config.yaml
moe_layers: [1, 2, 3, 4, 5, 6, 7, 8, 9, 10, 11, 12]
normalize_top_k: true
balance_bias: false
init_std_router: 0.0284
lr_router: 0.000707
norm_eps: 1e-05
optimizer: "soap_variant"
batch_tokens: 131072
Below are experts of layer 7 (counted from 0) of a mixture-of-experts language model. Rows are named router (the router's row for the expert), down (a neuron's output weights, with its number) and show model dimensions 112-223. Each number is 128 + 32 x the weight over its row's rms, rounded and kept within 0 to 255. Numbers have three digits each.
After each expert's rows: "comes before" lists some tokens at least twice as common just after its tokens as in all text. This comes from a sample of Wikipedia text that the model never trained on. Tokens count by the router's weight.

# expert 26
router:117164231133098069155158137079180136115141104151079084142134114092183077157093181129157094136135162127097175114121171175130121132117152130165120134180148123104137128052152079154099158133067189148128098110067142103111132148119087127113151072150156115111101132152080109123141103097152138190125167157129188150098178110101100096127135093100
down2:105091105157164118143175069107108124137110179094153101137178104086153136123127137171111133114152098180153099124162123082164134113072114119138091158162123156137099186114167181154129097127172132160136109133121115094112089063177177149103145144164130125154126141112159128110127189184066141087133192172128167138164062090142141092164183139075
down3:105121107164170156129137137100150103106137161114166156138112092117072194056148082114076152104062094137152122166136129129103146148159092120094120129100101125093126137144115166147184178181139079157171109102161137152118093130086157080111194143114109152143140092195140144122099102155076150097151132161201215189090122128134130155138108069064
down4:131124083139124172104134149132166105118140099108069116045211055127119163104084118133176120143122137135090156145150136135145149049183087146126136131122112115153148108104126069126134153083080097118160160127152104100044128129087175121134105093087174139164130105162131157133153147118121110161174143131081144121114093135073161087075115100092
down5:091093074106126080127219082081128133182089190098104164174167074135092130116121137109094159098112172145130103137137174106113137064137098173094022049085110114137131161094180128160126075160078131110127089133099118174129119110186193163150128164155107113117097162121069128124122149129143091151163131192142128126174154126138098191127148143085
down6:117100117060056107129146160105182156148113130062183060076139111152180099130128144124148104201107148126147164115159089119057063142164119146137158081106132175116129178082160114134084117061140138128103140165103158085099131126105167094119055153142119178100134160082149141168123171101140126097150179094137119074094146142184235126155147121087
down7:136165157106077107148134139150109126137150085149110153077118062134098128147079089093085130134156163122137113156054216150166154127213137117094127124122217095153155086086161082110162101142135138101173146137084106071126152119141092141092131151150119144153088122090106138162104125108122160128169122086180174141137120118157095157165174168089
down8:125121193118122161115125180168127158145079061130101110157139143104087150088069136143135115096096113168109119119148130091165169111133110127148201139100195100147092093151161135148146143139148069186131126108138146114109138172135124169096115142131137096105100144102087109122143113125145119134135110111077127171176118131080149070054125080124
down9:123160146121135167181123134124165184159142118118109090095059108119162122128106153128105192133072099106116108132138158171134115081172058107106085162140147144135126086139142178141181170151142122156175101183134130132151151083135200084144048091148149125143122112138131110110087136134167143129165147097164151134164157183133143088128137127081
down10:138100149120122111086180158132160096121101146074045091092156130133153172126085080118166080132193135104107052133149152148134095137120202099128154165138094096175153145109100086112145128147103064072134057139148093103083150143107052136081071140086117168111122093103174114107185120137071080104161106175118108121097114118147103165143137145124
down11:122180146201039125128147109092150167178105145062095130182105128124137139106121169119093067117144120164132091134146129088140121145106130182133182144133106198116090157127124135106127101104151128164096143173147079111190167148185119136134054086192160103096104176171097084125183090155081125147092121108135127170082124107095109145103153143152
comes before: " was", " is", " of", " are", " were", " had"

# expert 12
router:140105110155141040108067151142183142180130142206192118104134126078142145127125104114122108086131095132161170101098118124121141178128147172122129126082063162106124095130132134135137103039089170128139166158161162048150162205078142114134134113132119118095164147131123077071105135122191197169206123131131172119129120077112142154143082102120
down2:127119126118133130208101122121107123081098146117131133079196068093123121141108156189166164144135162145109157126148161135165141100122190126179103046113086107120089115157160147138206083078141168148144159073107088138139101157145136122122175110135111183107121119084101092153088114123123143131075150081061092147132101131179189172082087139098
down3:077109143095102123173177133108111128137136152145152126140132091139135117163109155109140069173157176119149076117128107105132107079062112107122082113144157110200138111125121163126153142152124174138117121078098134138106058126192157185112115059154149115151047095088132168131176110159106128126067117194159155071145117132128130097126133111118
down4:148110127141178114106105066183122145070083144165213181125170141110138144077120075083159130104093157057131166153141110131137141142128172128121109104131127108155132098143095093127126161143147177140112178158098101139149083142126102147161108116114147136148146122140075200121158200108118148129165092156132149123128115118173168132161074103168
down5:082127136198128135140137082151104163149106157152085159160153185161159130100092082127126135173130111141103175132104175165125116113076113109123112098135123104099108113123092183100132139076116102187104152158127139132096121139122155136078175098064090074144106124099140174133083113150149111091137126082138109099090089101104159122129145117117
down6:173098153081100137107117137135157164155090075101056069117120089073111124145145064146126142097131114108074182171169154117111112098099158140106174114125111153100069087181077109108138088136116141091106095126079137123114158122141138138139159099082136180113132152110110123043177074105123136111109200193167101187162097129163158091117108174123
down7:068112102166090098100162115109122131123122103081141101103121072141123120142173104116115162151081105133075089166128095143121115094121116127138140131135141168130083154106115107125159125165105082209138114161128144140193106117134091162188118105138142127161108143109153175085092120128135162141133162142113122101130207173114101142130198114108
down8:123105113158098158177122184170135088130105117070089064101142112192093136132172151154143136108144141096148133105154163156166137146072089101093167195088095077181108180106163103161118059174149099106102122143149169182131153113167084136148095127161035065178139112143101082065184129198104114149119133130150121120111177133158100118154087083186
down9:162149122072109160124137139151096136168085071108114179153148120149134115113162190071136140137120150086163069126112120086130099107179092130150094075163133086103090077162125087117189134160066109124127086144167063053125166104144130111089158145106083134127134174096143164083085113124129160119103173101163163118125141077178102144148051109100
down10:089061077101111127107113121105133123075142126126110125131116118123141140119159112157105095142140092160168142171173112135092140132217151126122206103154086111162134156157110130180187111122098116100136122120123145074113138126108053129109104156126067157145123159145150146118165098106138155095097141117153139122156190068096084144096113174107
down11:096051075130178103127108161115177147149091126077159183103106150206179095144160173115126143154137106172122140211123111177196190124106077131157159140157167133082120132131115098157126108132146162150115086142120146101133162177159085125126055077120137133113125112088205140129097150119096078204083211134145150113084122153140163101142099162103
comes before: "-", "|", "\n", "The", "=", "=="

# expert 27
router:144064120128140169152208142116188129173117131124119108147153133098121098136133207127106192169140082179143090109133086188156116128134108114090101105151085123111114127127156118196108143180097146188140102150086165160094178129102105140133138064134088133074152166162097060104102147087122192080119135171143195164182160139146172136096085143051
down2:151125078103130058108141123104181184185109113068132158180104096050065136131097120145159139153151141134154056171167125114108165145107138130095076119108115150173128116105140170113100162170061091151103128127184111180156136171114058206120196153144106136122106106142098122105153172138115130103148118188128121096163126101146170071120174175102
down3:194155116109114151200107138091078174165145129070138117164150080103124099151182158178134102134108078130127179101119134144131175151144090147128124180132120136129170141203134159108160115169116134094184165200172126152085102153144114114118117157137125085148124177150185159137122224119148128148116113160156131101161106110139134182109091185113
down4:147117141088113096085087151189159130076128138099069186148160096089168136133130073146054151122113101090176123039146121123155097136165127128166165109133102154155129143094157129142138102155119127174111124161162109173126130164125137181148156123183137109164055105137099129105177139143158163112186146071136157131089158103085164102125079120126
down5:127156108101110066142198127153118105174127080077078187148124169151103112118154143128106095151109129151185156133091162141138114191245142104116167181154160109154100141146137118082118128128104134183182097128145157117210098156123101133099149101163112137109111180190111113141130160142027134105087035086064190145105148101130136169193126081143
down6:105110115143139092144205142108179118164138117147131094157138207064119099131177182165139102149116194107075145155111119148148097129067104203082093106089145163126102182092130102107121127175136105093167120097136144138160098094136151158176145108086148146137122085090127141128153140034097067130163110124079072116146107117125117140156083158095
down7:102129170102126079147175103128076130110152133145094138134141137211143141134088114087121163171086186135050120126104135130162088129183197082116104142177127141130073117178113130086130179157120119093149137139084103201167119109137155103156082113104166151162139148075175205158116116090100154147157099121155160093105141133108104158169178137119
down8:103093157170139133136113117105100153105132075130116128199109142154125139117111123108100121149155090177150103104116147142050121201130125123115139139088121067147099100097160103156138073122124096082116061147137105122155178137087092120084077106099100096150121174118111092154095130131151189104142123160138050126139130138163074157190120144100
down9:119086069183169130192200115124114103164152132076146114146084193111105130093118144076172154152126146100123092155089110130109062109091186116105149170128179133200066118131108134107092158087084086090097118140093144131090112117170113130151147131111135127158123171144108167145113183075111162068090126130163137067121167161104134113140096122102
down10:055078101126187087102064129077116118150163154148107067111152136139178097110087164113097145143149128148103081129145115118149153104136118070140115113126133090117132108128156123095132140110150149144206146127201085171105094090059150115125178136147124130151119203143130102089167143093185112168163140155122117113144140119122130138079169138101
down11:115108094147210158076158155119121044123111158155121119149139159113142129064207121105066069171104138096116078135095109079118071065112101178171062115152171115087112099085122135099142120133203086116193098140129082066123102125132173122158080080113213192138105077181104129124157163115170116172095134117104116114143170085140133145145131102162
comes before: " to", " and", " that", " the", " in", " with"

# expert 8
router:117095100076114192129162119139073158158148107130122121157084160143157117134137047163132143149119139147160120143135126116136183089128165179068142129097143138147143063120157156071122121109153173152139098170121124128025136077122159113156071111060068127099077083129165128138133167155146133191083144098135142137086127135090150073138113125187
down2:175184093111103099195124093088060119125146115156126129127119104110071138128157124181134149139110126113133124164094086122163159061228110118102113074088148128112150172144119096143149156100071116120110167139148065154079086148082094133147171149092145173180182165114097107129164147103148157126154152052110111151090174141148083147143100121114
down3:132179146144161098102138157115153097119102100049139115111099173121135126066124187142160202113135147084115137158105119161159168154129130139101096095118193141059115114093140115141127109131139126141164180153101137147099145063065128142083153110183123119109130066129138104139100105120135139128104151125116114159100182130100163108098151114154
down4:145130128143072190114171169131076057146157138212153156073168138139115124132166145165126115079105159168103072148110144114112160103132174173127175151219158145111104127140111182143103089194112139164091147047144146110162198090156120108151102112130141149157082084121156145139109156187117113105130142133075079141166129183082065089069116120112
down5:203127077175157162093099159180118139150140127107144153138144153176156060199108057193132126119168120149107130107125153154117128122095167139107117116116104151191136171154123120153136151124092178161105141085126133201102134112155108151121131094139161099075121105120140153094138149146138145119151114153141202163179191123145141152103105174064
down6:077167191164106124123126118152083127120132124064139151154059131117102192093118147169114145110129101142134130132167162148131117126120110097131102111129167083051157163062154169069147152209093101143210080124152141167139146135129094165097104065093150144111116138066109123135108113110133084130119139123148161176175145179064100067130135188134
down7:130198184151098106111138153077149133164086168167119203162110129142136057136130116090162095135134086180160096148158069086079164066028159138117100127155168134130132201159152184149108127109178171119120099160152123159114161099094091121166107180103146091118133061115106104137147100144157104133119177171089121114088148072056125163067101144153
down8:092139176096091140094089157219090148176216148176099084086092082127171179118154121063130115091143155131172116127142138165111097140114150080133168096159100134102175098146108072149095141097143107147082102095162150108120137147113181130120130086102177163104138131082085137128172133112141151122152101129077103083149136162100107089151157097163
down9:135093133134138180123141074084138185143110149084104131167140046131076141132169107110154101091164134134086183146165070096134175140105085046138132146164190136106142085099052094149143132178152148108075141135145067095175112129105146180137095197139150117127103094128094107146146112108178187134180192127193118134181133155205120127151115178142
down10:132138089140131132063139087122137127140120121136138153087124139138171148104127112115179079100139114165132093122183149170157192100114108139080099098165136154144096129137172155114133128174118171120114146153105126121112098200160130079183118139124102119151097113120172186110069045108124110105121130139162154144115094149057139090147174141117
down11:163212135141075140102074141169115115114140083108108122116128156166139101155097159150134089117111091125066108167125138131143151126153151134187167103098154089096140100172065126116185091091038158068116143182146128160112096188084125100131129077126204127112245083182143131157127149131135111152186122117166109101175181115117124171148120036118
comes before: "\n", "-", " ==", "The", "===", "=="

# expert 10
router:064149105065143126172088143094115104132167134119146131109144124134094171159150185090162123073091187086148183116115130098126052147125130117128122127102122135083155149118149120098099117159122166124144160123138128147132098129062092122110139131173081171088100176177135109109113122137118160171083116147098122151100200129071086125113171159118
down2:127103089162094062175136115138149097127161089120151123101160074163081142130111168152182074108124129090101140167112107189104141119191145152050063093130121116111108136090077121166131087075167065113159177082054105098162116161192094084105122167136138086133144125080138112156155116109137146137138129126108185146172158171106116178075140081117
down3:114107156136102145101135111137151095054153134079090119118190189164122168067087108108065125133139117107161166108205113173129099161134126117105146187144135099140129155062181135087174118154133145138114108117125126145093154123147088121114150115200124075178101128171081102112205118162143162147090125127113160133169115116141107103075134106149
down4:107174132138136153070151136069163089092113131169120093143128124112153146119108159110133052157097131114124140106075132101111153163075156112143125196124158123124084169139155107098112143164142115102136064195135163180146116048149146111108114166194143100089084146117041216132098122105149100123151088124104089116164113110130123174129146152065
down5:159126151167200132193140157127164084113138118167153048166130090168173102128088170102121147140108137142109132124172141074126148137021139111140132097102081140109139162161121121117143143172127130079141166140204141096081136099092144111100136141167116136136086125177196122138166128215109126125097106120129138117119114107125068094132140205097
down6:116162144088104133136172113074063188093124100083180173189065142023168137097043114180175071155155105195112182173097154123117109106109109146161148107124108191110124118134143120093151116103107131137127151121086114168146150055133175147156114118145069136131176140122107090192134124138122163123085122135138161125113146129182108139153156152106
down7:146144146077108079186148107149075207108130126115124136179116161128150114085116170102172082143113178144103082090123166173082165152143082098114132096089143156099113133100113146151123128060114173147161076192062113077112170124139151191114078135099138128115142165140101144181129141102201160103108124120186086140094124102109133074107113135154
down8:145186094092121102137067153111126084149122118108131092080148170145171120102156135091178167127153126139076144198140138146183157188140143226163164101105121100127096060076168124079135129153146136155081107153139146101141078195150156103164089138155135118125143132180126108109183080139128114120122155103132124153129144149141091084113117134091
down9:145122165051099077156093121060149156149124099147152126172084131095137158122103102127056128137126095187118166132088093075117137104255110175184109079089126058154086115165095096117139132100124161116144125154138091096178105139116099117122151082140126147086135152132063146160143149073192133136082096110096113148138149126140135151188123129128
down10:117126159132125096114116100117072139134107131157189146148153103092112138142123133129135158121100154145086140121146107157121098157125139167112103119121086171163084137105112155001227098133093122112073179096132147153140141140132146158085153127169125173125152108123112122106080152158116111106109140131128157150146090123152125138061174107152
down11:107134129153148164195147107187133191139139122181155096075156188108146098119150117119121110065085065127127126120122130154165102137144132109182085162141133124095154204164186083144186124178133167135109145133132118070161118161135092151087099108072138151140110137120085131113153137171092113130155118067159127182155149158151109163137105143123
comes before: " |", " of", " years", " by", " days", " were"

# expert 25
router:197083064093132157087109117125107137181140137140130104119141153057097116127136151123142154163097123167165185062112125151127056158126134045126116180068114153156159116092108140131146144103100113108140071164134185115057107106173133149191097077134098169151079097121063125188136145090109183097184101112154139120146150178185101072091178129143
down2:143120157132153122143130124203167093147111174138147127086168146131097094099167150109136166132154102127193134126146154120108138082167132095105067077114130056093086060071139119174141173127139146143080150166128122111143110161095103113143108079039134134150085109178086154125079074119144167138200109102112141203127150185102131080115085165158
down3:138137113126114165106150083101117085166119101117094102121160127130106083148164088146148110116073137135089082121155175103106171157154123084158100152113092131194079160186201103140108128141100085156074120136146147139141065101069168130116111190164082138106120124149143145124169182103184145079051116164149165094156133142116155097086145159116
down4:102086150145101092099146169147103188144155095118102107114081040135137168149121117150053099168116083183147120075099146108151105104151113127103141125138094177129090114132139109139147173125145083110149147065093161074143130124144153172149150165088101130142082122127153093171087122156120146158162103146213170160079155064151082114146098100080
down5:092167086103145160165143156127116171106120150175095096098179056116115121181114095118102119041102171136112074111105118104122102208156114108101087077119189073078130108091107182098099096152165144119168156066165135099109177115100137146109099059111188091150129109129109133153104128110149083243142127118169143158129100178145101140116161133068
down6:065165088147137159099110158145090110121098068121142164124158106062127170099118065147189182126128161132164108050102111100120080102100145138131120110145124122136076112095125122124139132097142111122140159099110106099138074137101100104148155157169075098109128091127118093124128139119172193148127127130152070157116179145105071164185104158083
down7:104080155116190148091139109107081125080156142077122163140123139143141140078177133143117192126070156132101115131122129118074085157122098113170136136098129103094135091102117158139104099175109098123118126163105144127149144147115088134110070092132153102154122118095141202112116098122183165165170103095129084081083105131115146109132174119081
down8:146213038125117128120129143114168136143152098116125128097100137127154162069165149128079116140129122148058194206184162108128113141103139134175151123111120153182153160141165117154125109094121122082143114087119185138110085163083114131181099084115150116128132137157153103144115135132184058140111116111141139083164122173121131122119100168081
down9:118070118090095158129130134152150096128120113126171096137134179118107190213173091134163134167136149153099167107079084126111103129186145113184120104105134098127147096064131121153094146139096121119160062128173144131073094172150108143093101167105127100109094148152123196132149112116073127151107098101157130140150141129123169132112189165080
down10:087109076113151165152095118086142095119107136085109135149120099119142069123082157170185104174105130107129177177175149225132135107142123115136193158087093000204208158143185116120090163129119131132139071082134117143085148141156075143125157143111138115107105104130165128071106144198159150136142143119112137095116122160086133182147136162150
down11:146159095089110084086147150114182110080140168083051162101152152129129136144125132114118151185113154123113129144122153140136087048138127105157032109095176158167137146130142117147184136071151185086151161096109165141150086147149155079116127087127180136143055086079122092108106118177127124141175133121084169109111112117073093159061140120165
comes before: " a", " in", " of", " as", " to", " for"

# expert 13
router:168167107073185186086168118134103099165098159179083144143142094145103144117191082129101110118186143160129139163221160077155147156145060138117131092121138147154131127093161159112152129085086151083136128141168148136086146187164104103143160194090144075076147163134110167103097134159201138126088158083088165123103159168095132098142136115089
down2:110155145107082070149072116176123072154121094158158154072163143120147162128096125147133162154146144111146114126087122094114134135162092137091097136108167124104174151086168158099164107140163085136155092094104105185166128167173134145065092123148171162107152190197148090109087157131134120193114120135086134140187138088115126149144067126104
down3:153149151105088069130118108129130199164125143194146092110127100112148132086107149105144210128139115093144127111090119116191142143130105105091115143128117129127119086136145106129072127108129149114179136146123132157175125146097066148130159113125165093120100107134156151157138179112172118145129130135136134075140079134147130127100144151147
down4:172140062167127115114059094115121117130101137168136106105134144103132103158127149142173166159113083084128085138118095134105129128164135116140165170111129089149140142171123190189101116164139155169109113149121133044118130116159125139170150134126100163110108171146095109122100143118142089131062146123113089037109091101186136126119085154138
down5:143035097168095125089133129088111128079116140117127079118107053134102134097185115198120138100168100134147211115075126127146117162012121087110121124148124121126168051184100145172092168141125127171149073126120166185138109120084131118163089145083148098130073065137032103182137190167139130157112139144142144166157126136106136164176087097108
down6:103099075095166174188098127071122107137117128103082145157164153097149179174132143117101124127092125060140082105132129134130047097138160184110071155098181149154155104074115073154134122125216105154140182131128148168031176094121149141106148118143121092143145107100105138173142077152112179131076140163106123203132125127068116093084207104133
down7:143109085133104180107128185144086104078169108123136223128124115145118124143151093114118128120098140110035107106112130115071154146110177113161048151075110109181137118151091112080143095089096167087138048078157141159087092101075141175144041156078086143127134096174171158076072126133085113125150074097195078099096092089094151102115143189166
down8:126127160157104138194114141178124129094117091111184168107154122131144127136083138112099179107125094147166185150158171119159126118149119128145108138119199129098096105111130137171214151141103190188147145142071134153143133084155129112116084193115174132174128137205086135151110044121132099114126156171184078121104133133093167119093166108116
down9:164082164119132169114132119090164182074116149103047136125117120139138120111160140064075137131148116113127176085131125129119137150073172152133126159111124098066102111169093148052181150105156134061135108116146105168138135140139116114161135190102185163165118217161108100105137119069113119086143138118040146113122094124147101156119126104124
down10:111130167141099146121045101095118113073152141141155108203122168146107063162167189106127142166107112134210113177128183096051132113046187082078112170108101138099169135139152127096141139123124151065130139123195140145162117120104078145135180128162097102127122159205112170149077155150171126173139095129116077152124165119183141128074129127139
down11:162185102164148081154088092123113099135172146140146166170154112124146163134145148180091131141187162126056102086194142125089063137144158124096098116169103132114100163052143173127179091142149150157133135095151173071137140142080135134120112110162124204165105173090141148115186067154116166126135135120160175151163136153117053183154090075152
comes before: " |", "\n", ":", "-", ";", " /"

# expert 1
router:135052165126107128080156139190173130162140167179161112174122113115137081136116165126134185098116164082132130118171122098146078147122126079125101156104129093119151158145155139190151158119114136229114134105123154101135109065169120161140177161093119109134096037132033122118123124140146131072148125104161088133185163146096132105170152079130
down2:074193083116168165073176114105112096110150114102126121157117193118132093180158110155098144151166087120131158112182114079117127141144131130151125207101153151102150149159129072156050066145137107098098071154165089149126103084154119111153101112145134117100192178083117183153136154102145102163193153194145132107159165112150165120170122108173
down3:112105108141117111076155110159152166125117150154158129108108058145083119126112149146140139114132126160194162112197121153160105051147139180157117122181164130169082155139203085159177176155135116127104135148111169121107126053169146163204130134144139129133062110112156103136197119102108203121138101092085180089121072102139127047189128066132
down4:090187147105092100114136102092122113145094123115126135146136116131112106154116117094117137153164155161117124160152106133118040104067149149096131164148166147139126159126143118161117042125136148145149076149111069107176103117164176137123084157106095186149114115122105159190144133103110177146099153105126144135129092144114163186111116109171
down5:072108103138109135162108133094102121133131097059171133106182118077139054113132091076119138132110119138135117113105129119159134089027185121089100148067104142152171156154094130138116157132168130135088120111180136152085112131079139110171136129175105081116070136103178157134151152134135134081106119096141195103124107195140079168099132113121
down6:140184120131095111213117124106113155097138167145122078133081100109094120151105152162121139135086170138161149123150161089113059147096135177169092092089095080131081156108100165132127097104097080190046108156092085153139099096079160190110164185176100126137088132097110133154137207136138144141121165122135140139098122174128189123172101114128
down7:075095096116114167129222119123158134138126144141119137164200134092187125166123155146147135109173165141093063127146159130097087091189143066100159181103092086104114050114147105125113157140201202097125134103158142148087132115175101128134106095129130044153111127127121131110147114176117091125108104116150147123116138094179164152118089135020
down8:173140111160101102140161141149146109146068132120187136179137099117137082132154177137107145092113094130079119084107153146116110134118101135087135114131203147087127145193174104141108102131095135102096087155142107130113138162080127066212075100092154138154049171138103109141049168129183093169095160127129156211127129146100106108139105126123
down9:127145144092107139160185189061135174102125140107118082114091110102182165157082107127092103149159147102165159095135080078098104118236133077121068144173163153157106107106107150086127125135142163066099069108104070093060086116140153149163114148146183175137055091077141128153171110123125125129124118136154144139139142195116113104130164150096
down10:072086136129165122102083106111093073156104097099068145056146137125110161119107084084147131139077158147148177097164197138148144159183070085126126145142097129134132171168096110188152143184132094170173136150133092171130166137077153151088131133095124091085081120118085131129115095132145116135162165052072124150130157199147164126107140120134
down11:087123168107143132109076138109100048125119171117066142159148140183136115084122096081168178103112074135132169111159093124121146109137170128103132126115127096071099134158067050118108152125154200131096111144073102141143128109200065074169123156109150136137129107063130125145156160132122176157182135150155110098089111124121197041148142111114
comes before: " the", " to", " a", " his", " her", " him"

# expert 18
router:096141165052128086131091122123137146028148157100072165139111155155182129137112089139107105150141113131128064150125162174131151134129081137181121136072138169169091153173078145164183115175107111086171098105130139101108108189080120093131144120125156135107133153098153122121168142151065046152122071098143120110044150121172148142081102154057
down2:178095138160148144104085113148197125144103106120147103113107148168108133124117085137142151113117158147127199159093163143121148139163168149123075146166127098161155161141191112128113102210062184159102115180150167132184124176137081162167134214098129106118139109075094101140097163141143224172140111174166124131203119119130141124144117140180
down3:127138154166135122098090161124088137130135123132126155133119207096128129070127129156094104124136081151125126059139129140094171117119123174145150077152128095107130160138135140041069161142132122086140156127135116114177169143175109171155172118082114172134141157129155104129108190120157121133146118109112114153078093139149096167144223111128
down4:063111170076103161221115112164117123140143150084146092060108142091136149144129097174112141136081163139127163156101152118168149084116100121141115099065151111183145134173123146144116137081128127180071138112057085110195093191128133103221129149119184144102120106130073155179125133129092141094095117149186124141073140130131186079110133116103
down5:141147116144153103150187148115174068131174099153162134099141055077089110141181099088160132167089173159093096148141118148108131152185141168150091159160146118151119145113150193137099043118172145070115150082119132118161128131126114121135131170134084124140108134149183077107148161165155172083111141059126139164158093194103143124128064109155
down6:161060135133100146130121187154148107139146078088122131183100169136112126133143135166164172203135099149174142118216131167148132147255091140116179086196115169085144108130122117174141200144199130185143121139097097101187181136112064110113136088098111129087164136112120121083096171194172146074077131140178087105112122090087120123108191123116
down7:127134104173111123120145082126126155098099133129138070075114127118187048127152145110157120136161157122124114106160123185127150099068106136118164115163157111128135148185109098123134155103161070111107139170126162191174100139134122114140128103123194122148089154058135130151143166123181117122152088116117125183097177152207198123134112066182
down8:164123079114058194109140148159133086180087188119114154132124099184156114122152105087109090118134187089145151214136146150137156124100112170165118138115152117192132177167132068118067128158128149146137179122156162129120119158195117115115144153123111115048122133105132161145115146127126182130162225151162149134102065096126130110126121187090
down9:148100132084138126147075070148135114161132148088135118112074181083126148128062172182174103095067130092079115154183158099073133127200208137148148125077076110163095117133114131170121063133129116142100095123058111120066193151132141112140126116120106091050133124133099163108139134095118159105154110191145089100146180110098129117150182168135
down10:088108139179151140096133164133128172128130098124090085085104192103095142124114104152096105124153062091105204178074118119112163159139102093120096106109120135137121117159148094114127170179085177129141152135132065100093155096094137132103142095090113094010113115057103124150108122114162205126169126155107104153143132103151141173143152107077
down11:182077156054115138053098198124112165176132087095051150125147081168120171131125136135116118131121107088090089206173159078113097195091104096165117143132106153089144155156111157159134165149150156048135121116144126147075184089104137102119104102139132148137121048107153096148065083131098162168127202068124115128120106177189095134059160154132
comes before: " |", " 0", ")", ";", " =", " (born"

# expert 28
router:182135172113078115094138098115146051122106079146132159134120140090121093120118165166149130113113158149167108121138088087123099142121132163131082082141137105169115113183161066147163140151133152121122082121123120065147104057107067126093157145140113134104130149142145092071128153133115099100122177088157134104105130089184122133087093142046
down2:109081162149064099162111125169123143100079158148060164077152180113156122125068137185168138132152116134118152144103143126162039136129105138138169104095135093239149130100129150119131173031121127095138148156159084063165097189152136088153126103107076137143116074147104132110164126134103093155111121179102109097146145111118148093092101144091
down3:152128131234150142180106186138103097123177135141060118167102102133115130085091128086139145150101057088136094106162146107138099103180084106109110155179154090123125113165111151144071134060059135117139098142096109165130141138130162144078073089132161131134122075127131207189172152099150102132144098144096135143146090122085140136160144096150
down4:147195077098122152154151059113144145132139117087179131153196163168153100134126157127118156128092158147139169164146146152150104056167087151094124217201191141109121130058173087148151173090141098148128106113151098159110129192154122073140141121121173149106152155160079144136127164152143187113137170142073147150116112122112099138093101078150
down5:152144096098126136142164166104131153087109185110131107131119159110113075171121145110136096114169099109170134145118201088116095162094133089144142102079191115133124132110113168079180098133137144147147140142108174127044101178090097090168087124152120122218103131073170139128108133148157117088166123074166133149139142197130138113110150149131
down6:118142190105145134146097125144101076120096193120125173088116155079133109110118108167134135139095090172125145131082080166138132125165087141112101096172152100168186057148092136088096167102166119210131113167067126131074108100174125082155106113100063087140142049177120128158127111098149098065184127133144078114031095161117163069102141184110
down7:123123166133170098101136117180130114178186171140120072101142122109126089175148121136185168119095159149172098133050139100150091096160115120139107124106123114100098090124121171168120113213168107122120128072109116202130128118162106116140112083162117150169065190126132194142091145092173066106133150155169123089100096103071145105167176141182
down8:088087108124189124054120129167133191172146081146120139117152144143095184084103154053148072090061126103169022073107137155107118095198174110123094103220091153164114147110141123109138113131120140124141101125169117084128142125106106100094156093178192065075129089098168123107138135140100132164106154097161140132111117154146085113074190126116
down9:118155196105165182178163135167073118100151108160054144137031130085201206145092111175129127159116142114108161136112116099103060112166137102211143120144146126107103135174140103173142141141115162099077134121161129136115126142096105079114104167127160148096137142187142075117123175092146154114143161139125161126099166074132113167112113140120
down10:152074176124155110045139110117157161095166136105097109129161155140142137140128141129102126119098079144114110119176082146190089157152134137107164118147107141078182123154150112129127123188126152159134149135180137108107133145080085118164187123114112188104090140138092127119157068141203136136146101095094197153160075116120142096115141115108
down11:168177131144144171110168144145111147098171111107104044162140138154151116136221108070155130158147122096059173122127155105129135103171095097116114132096160115113058070094127118154145165120129151073133122148136130106106112122115158067119149131148088129067134149155148085105187119146163138091153068109202097136073163173110133127098095155147
comes before: "\n", " |", " ", " -", "----", " 0"